{"d_shared_expert": 0, "normalize_top_k": true, "routed_scale": 1.0, "balance_bias": false, "router_bias": true, "lr_router": 0.00186, "tie_embeddings": false, "lr": 0.0023, "beta1": 0.93, "seq_len": 256, "train_tokens": 438100000, "dataset": "wikipedia_en"}
Below are experts of layer 3 (counted from 0) of a mixture-of-experts language model. Rows are named router (the router's row for the expert) and show model dimensions 0-223. Each number is 500 + 40 x the weight over its row's rms, rounded and kept within 0 to 999. Numbers have three digits each.
After each expert's rows: "mostly gets" lists some tokens that are sent to it at least half of the time; "comes after" lists some tokens at least twice as common just before its tokens as in all text. This comes from a sample of Wikipedia text that the model never trained on. Tokens count by the router's weight.

# expert 21
router:463453513498506530533513493500473479529450473500445515526536506540524479496459463551473429489459486548473526561493547489509516496473535462529488441482509480523501445553542475510549528471552522473439430565506482470449525578505492492480453536530476451487508495495549540576524548550491494507573495528514525585532486562460484483520544520462461526595506485437499488505476485526479480459490473408467541488434504409582457414518540532506514501542533437515506452535493503533524518512447544566553578473510419462552538471429509552516442467512435577443527579526444469527583395476547518495482447505435539484513513458456484488414460425476518468495560453455547501447547511513544495525457
mostly gets: " named", " called", "э"
comes after: " ", " known", "–", " (", " No"

# expert 24
router:473521561450506526479418468445477497457493427496537552474573488527543507474503479515444507501521524476512503520511567519467512456487548460482481511497541526554537473507538526487442533490487468526472533538429543557426404552476550501459539578521517505471506563524571537420533499506494453469483495577471467495469524476466472517571463509437486564479538493480539434463525461499544577493525538585613482506556556466466512500519563564552493424482482481551457458532462487490430426532406427537538520541463552489527530484475479491498535485515464467425516490458462519513442521465461487513493460506476509565424495523534551485518568503538524457424499468486561507587542450450478504506545
mostly gets: " −", " ±%", " (−", " +", " $", " ±"
comes after: " |", ";", " /", ":", "°N", "″N"

# expert 30
router:448475535435462530526540495498502476526495506523453526498486491510483502536568436474473483543511439501429453525430552517463495506444418372430489522522516522486482500533497496552561499489449504470580512438490430486470533516529534508507467497581523470474517571468538595546523490571452627544495438481454400534472556597538530523520479531411565479531532523556544515540490495561531516504473501470506532504468456480526457504413481549498487530542544467495558468542461448512517504539522482546538567526439464504505535490498536454508541472465452518604449462554494522494497486435470464517528433527460545517443517497489481543480488463491528489466491526486571521456545535496542497503467
mostly gets: " April", " January", " June", " August", " May", " December"
comes after: " on", " |", " in", "In", " On", " In"

# expert 44
router:440533506520554484539499499490432494568508485486429442536425509556486458493456394540447542497548480503437449475568513531454500527500484538500461445556464507565488440482553461506566448537459538468482519470517498449481504545445503482520489566486578551526534523503483466407539511509493417553488501583481447499494555556454525520512444507446550510478494520489549556505497467465468528552569541445487522467502548603396479561472538548411448468511507542482526457467441547559451480478477494490510495539453464456479513519492553478476446463453451519545564485480533536501483532464490539469474460490548531549495531448434508519440456502472502510498442545531444500442540474539566504498474
mostly gets: ".S", " War", " town", " village", " war", " country"
comes after: " the", " M", "M", " U", " a", " and"

# expert 33
router:485526518459488575425488553529452506472458524462514517520567479528448491531571502463532470465498553435482533498413502525492398505511487544540541513462501523410456470560487499531455470523552465504477507468470578504464555495590521461524465523464520539484463513487478572475542515477512485484448408488515451449483513502437506512540497511443527444496480524479528483529449454555512520519564495459499475487542482508467502554486416598572460553482494459525531476512428531524496532486466467500517582504459427497578532536454555538469590531451458526493480493522478536536490511436491475411431524504461575531548486490553479521511427498426495519572549499515502549455532439501544592481502
mostly gets: "18", "23", "19", "10", "24", "20"
comes after: " ", ".", "–", " (", "°", "′"

# expert 6
router:552425546520475486537487509465579452531572522529475506474466505498494510485450593533405445524522618418481437540516492442412537473403516503432456490503452460521495491556488518529447532487486504476500477497501500474509375482469523504431418514521508501521518481490522552497513496511513490522496501542532566534492520459479549535475482516479536493462511503484524544462555456505626457488541520544569481476506498558434467484515524527455421525552525538450500572510493555465568510543452466471523520484561466469524515455598575522489491527524508538513483478486451529562534488471504517510499527433595531564517504497495493523487558505498388537539487544457491514522531505532489509538446
mostly gets: " Coordinates", " Location", "″E", " Genus", " Website", "Scientific"
comes after: "-", "\n\n", ":", " (", " •", ")\n\n"

# expert 8
router:486571499531466504472468487524537489470586410473468506482431496521494471511479483498537561496538499406506500437571502508490495505462487535503457504447498517471437467505519471476500476413423506493442499584482538532442489439543522499535496441533435450437609504481551423531468481597463494499555486462501534467501520511497573521501451500476545589482517486533498487520538490534434521491441578518522521429431451523503488505464448458435528514470494515480460490483485460448471528566443549532479476587507446562512473515506584479491593507477551479542459493559517598533474509483463477580516493562550507472465509476500521466514504556421516509504509488490552512514436422480514450539479
mostly gets: " built", " =\n\n", " released", " use", " opened", " worked"
comes after: " to", " was", " and", " he", " be", " a"

# expert 5
router:484468425500476514549522519452443517521472507527470525503470505500448474513430513515451532560548483464575502447527481515451565545527524490489465492560465513559455552448503471549496495467470576558499519485521497504470482448459497504481492513487491482551446546566577482527497487518439475506533527437490406525452561444426516569484479509442565450471453526495564517514535526455491526538514470549546517541523565428502525465520506546522482409545567525602533501530484496398444555616497511497495495497412481464590463492443517548533461463455516524544500506471526537456515523533446491504478535506461539533553512492488465503433521463463464451507572552530555483565536514526500484492405
mostly gets: " York", " England", " China", " London", "ville", " California"
comes after: ",", " New", " in", " of", " United", " South"

# expert 1
router:516468485478473531574562574510436517568532495485488458539469533538536547485554436474467451493569518512460529502441513471501499483403484527534557538437479572552475494521488418537548509488503492446528544560522513466434534494511448465508492503505497514498505518483454469514483516552464475502522541521477479510568540510447497560520510411513564435506511444394517483503522521428526536531487415470493525425436445491470504493538500499434543486532533528497486485437532551520469529502440488526496518482573407441486545476463526440470492436476433470565544536538502519454563573461443446530469519505482475515558478469580620478448515513491517466474555576497511559524527487533509543495459
mostly gets: "202", "199", "200", "201", "197", "196"
comes after: " ", " (", "–", "8", "5", "6"

# expert 11
router:504518513497450499531524526519521530501517509476418520531448479454494606436507550495435463478515532535478436429402516524505486479459471482557460452485507499451493479570537524541500558456532513501548486592535545503464419472540556496557482456534509418493550458460511480558484487439518545494495499557492575515559496537534477463561511442446545538509532506516535482493452504440484543474452505477481392478517524445594545450493472531441500548453492468515489493511493530519570528447438495480500501511484543493400532538438463473509559491449470454455517552436515442512459521525482464460551537502563535498481538499428500472550485496453536511521554468487536450578406526492457546521440
mostly gets: " used", " based", " said", " ===\n", " announced", "\".\n\n"
comes after: " was", ",", " is", " were", " been", " be"

# expert 16
router:486477541525417490506552477409523549464468509498491560480420566452477523546482496534489480499499528502529520496513488506543530518530510497447436464494511476538549460541502468458569504489521429498443561476519462464462519496460475466521497473428499535493479528481446581409503488390498512538481545569517566403562430542562526502560532521544536436495446492463486530501409533504578537460558469477520537514571511525462470479518480464479514450482550564509523427458480530559430425453601528470498553492486518444530516515487554566559506514494493501474500476458525506539563470487547467446554467466531491482514540513476443492526483487555478480519520553494529467567561561424462542486485
mostly gets: " Av", " Ar", " Sa", " Cal", "Al", " Bel"
comes after: " the", " of", ":", " in", " and", " at"

# expert 0
router:502458500463525433548525485454559549502471481534582482483535476433403497535498518476525458562491532530475423496490474591477527501508515521449522465550441530548540517483526492508504552455455535496459481521574480586460555530526503506494478497442582503475535518499477474470472508451439483515493548434488498499531568516444556507497473456467482539526484540464524517506558499460477456435503549453472493561514539425508526509483463499441434462537544530458574480458570494434463526427484514481523467459486495514530536434416492459581449543420486485524469499559422573478459584435531539454532558528561505544455512492502452443462459506509450460528487585493498551502461546532442484514497
mostly gets: " have", " he", " they", " has", " He", " had"
comes after: ".", " the", " The", " that", " United", " where"

# expert 31
router:481581496495429495489503442491495462508449557543544515461555588543567445520434493484514570479429457487531435587522469491506539480437490523550501553492525506492489545455509535536424443543508529452552398555467487448545541484459527502451486461522500463512457440489526528458493472488480453415528538438443543461515479477558466550571547473474505511462533504451547536557530471494546499455428485455540516505468456458570464553519460515595548560501510467528509524472490479452490493426545576518521555496519483485527525485485481530405437509468471532519524558509495487448486497418457464449494495503435501515428499469506472575469453534525458508567517579526512504467521486551522488507503
mostly gets: " |", " —;", "};", ";", ");", "\";"
comes after: "0", ")", "1", "2", "3", "4"

# expert 13
router:563456546477448508505478532472476602509484463490505426521549512507540464503534474458473453476498527563536441479493458436456462452521545468483468523460523455466532516498509497509560531426479547560566582391528483601514530529430496474546437530564443493489424456496552464466528522513440448548570577523516446519525497528483493552477471473572530460534556515489460512516408457545442533480547425500561494448504460446465475512562490503521442480481474498525509455445527550529530573535506509523480454460542554501458486515417518537547475569505491501578428567468493470481460512463506476548530522506501507555509502492454531521509529499568449540495549506486487425505480538560484500491494
mostly gets: " the", " its", " this", " these", " German", " local"
comes after: " of", " in", " to", ".", " at", " for"

# expert 46
router:485536505526481543540501504527463514482537510561505545409504502522458465514512511485548439482548436493431492459479564499598503583449532444491465498466564495532600490554556480486550520520494423530467484520492431518453491476536552468549553471484489560455496521486544510451478477480544479542462513507460560566593482555425534502514535504529519433503472533599456435520470537477453488507539588439466498611541571497509515441461535518498512519540459501464399465457492449528521520522547487502557503528541572495533487495547413464492506495441545545476512436460442475546520492477552511504452522497564510502505444488439506481545465512538482533544485503491499577543548532475518509541467
mostly gets: " En", " Los", " Fort", " Bas", " Nik", " qu"
comes after: ".", "-", " J", " and", ":", " John"

# expert 25
router:490494527485543449505565519388550484460583508524513542453498520500571539452568549514518517452569477456516441503433508475474538525506472442530505522470545538498541495556500519481489524447511436503448485498505539484445486526500566468530499495461494456456528546496515441431479442550498497561540472480454594517535550491489489450558532474549565476545445481527486475515485483545488509460506548571450541452526466515459461477504500479432509562528485553465471566542462487583463539452488486488489487570446566493514540475489481450408500427487567471491493542517564530457419470479504550395525526489548477533513490484552403471513462479486564463490511525436537394512503499560494534499488
mostly gets: " success", " set", " test", " sw", " addition", " t"
comes after: " the", " a", " and", " to", " an", " his"

# expert 27
router:569487537472488453539499513513468535505466448540542517535501494492512463566505561489426525569477543449417488533550473571491463546487472518531490511485434425481472543433547521477547535528495544444452488462539457504503513486479548500475441503498477455534525485543478539582540463541500559531509480499559477528411473502439541500536584525570471465529544502544463421499573491515469434507446475463496520449558500484476472511460501509519463481449434433527461510544510449519474519491551458524522510466523539461381499471543475453653467596467514508407464451523510535535507525555501494507581448478546510508476515456430473502519468451446441530478516529485492530500483512544522486544502
mostly gets: " for", "==", "===", " National", " United", "===="
comes after: " |\n", ".\n\n", " |\n\n", "\n\n", "\n", "==\n\n"

# expert 38
router:491486519468524538480556559485530471465507504520474509549457421515550496545485441566489468473556533506483479549554477462492511542557463521534439478495498505438510569456527527514497492485513522531502543598559444507469520481492531527474488489535532528502540475483485464560523614593583516471532464552514518416489463502519445498485570501467476531501539552467518518549575520523513520502461530557509523501425561476440429555468465438522512517486493528528507468512440549495445448470508487467492530437477452496522483441591459490464432481533464496510525437456586573491472480603508510491459521496453504487591536484515528567494463440509429467457543465489507531456554498492478393557443
mostly gets: " (", "–", "/", "(", "_{", " (−"
comes after: "|", ":", "6", "1", "2", "born"

# expert 2
router:465445522490531484411561471483525494553514538543533505580506490526494456489462449470493554534455508451507528502539498516491498493443493513441425574523415549538485529549523478537481533487461481483504514425548456496579452492505548518445522466473463459508423562512536502505495495497506494421449465491454557534543542443462460523489499506482500490475414536500518518461567450493573497519471537468493539484514476548425516535510466527551541511553507495592489487562541534574532519568453479536518554560492429455416592461510494447526561541473521444528531507551497581491443533453445478478481533592507490520447529504417517491461468562446539443537499460423536511542476488473479520536476
mostly gets: "%", " Cup", " Championship", " Award", " election", " votes"
comes after: " |", "|", " World", "0", "(s", " first"

# expert 40
router:449488427547520533481518533469461582537531432449522580490541483495480470523520600571462470525506483489462554523527485542449488450557419566535513508522467489465493435418544482565460527532527480441589543503489509541504548488533480553506457505555475519508559530513475522540416474550505565477501474465444496554471502404516495505439417433466526475485485474482476466524475524512504466477460483520470453516529502513495467554470446503474507474478471470498535487482515614513486496516526517545450483511477449556489497439512450542519465470577536465508582558514523477436563513499492481468545483448466488446484475536525510545536466467412487474453481546457397550478572483600524515463482
mostly gets: " in", "1", "2", "3", "4", "8"
comes after: "201", " ", "200", "202", "199", "198"

# expert 26
router:490467544443470510490483526504586480519456396483443540487493528518449452466506451448511449487449517452499471488512490440455490502454456516501502519428555484490481465518547504520510526512547585488459460420527434540551549534569492453554453500418517503511515511555431504485479581538458483522549520532461533503428445500502478559498448482539484405511482525508526461478515511539489508490530456529530553405500496479498502533448527477476510453476429547542511462470513558551549501585563465463482435436510480513489510508435497542484487517435461592598529466469526455516489467488486475488498512462561462514545417532541450537419482463497517462543544472468515478496475442562498575507594
mostly gets: " first", " a", " an", " one", " two", " more"
comes after: " the", " a", " is", " as", " with", " and"

# expert 20
router:493462460455475528444483459533528486517596503535558545547502609480556444438482552497542514496402496469499557470492527505513535487598533502480471489567476520537440560448473517517453544533409534500471515572511488556508484516543573472525498511464460476526481451543477479527515444518503506570464542482451541534537529487504560527456524549551418521544580474535518459454545511593541524534481491578491460455504478485542498511487489503397491513569530483532427503452476503526462394522581470546480515502457532520526508471450504508435533481459541500507514491443521439546438496484467476534504506550423506461445460518530530452479493484432549494429437530476499540517518521537517472535474
mostly gets: " including", " until", " when", " through", "On", " during"
comes after: " |\n", ".", ",", ".\n\n", " he", " He"

# expert 45
router:583464505491492441535544476466524529539476479497423520560552457527539490489441485508519472592533502486442530458553446516552474459487504524511496533460502461513461532439537488498497487504501520543582482546434448477561490484462486478436494523490442488450520480440497463510515465438446480521461420541534492495499457494508437473479475513478497517478540489469511500537430446562550440558493494551510405498487610447440494491447538429559519489401469475493532423540461480470545566523469522518509586491467543488484444478440530494469446506479496412524555516490509519481405520496509525525427472482459550563444537475524421537473484475483446530397549534495522531518470554454507488452489
mostly gets: " |\n", "-", " |\n\n", "|---|---|---|---|---|\n", "==\n\n", ".\"\n\n"
comes after: "\n", ")\n", ".\n", ";\n", "0", "==\n"

# expert 39
router:500451519459495594432510495471533440572492514396516505486507476478518485507562467478563452560534426528466520470559485509453489539496486586498440468477471538555510418578542484544474496525480463515498499473537493484508490504500469493537470511424543507470490427455504499514535493476406558478494534553537535515462458486502444445398496495565539501472494530565532551521530515516548517445536466426469523442489449532449465469468556497516494515553455560497536530516455419404495513557477463577524489478495465454465491475505489497524471491488495505566556551490487504544562461482450521443498503480448560542510478435473427488470472446496461493482453522434559450506377471515521464552529
mostly gets: " music", "See", " guitar", " vocals", " part", "History"
comes after: "==", " (", "===", " \"", "See", " –"

# expert 37
router:499517497503527518547462520459561435476503439500512466539434490505536554513510462491490474557509508558502531574544511547483530594534514455518481480404442522518526454492480462487508541504557463494507569456549504471494589535523441460557488502557419491453506572474474461447502576488507527504436574465492477527485558497544531507573450426577506569503528458601506449527454467496479510532496529530439512444516491473569523450580516481541409519465452537583545457541503464516516505544526500495554474478454477467517518438476466445496452520519495479524525519534471545442484486475557482521482556542568483527529534510524551519515473503492477475480506470464550504514423521392607520465469
mostly gets: " there", " There", "There", " months", " weeks", " decades"
comes after: " in", ",", " January", " the", " November", " October"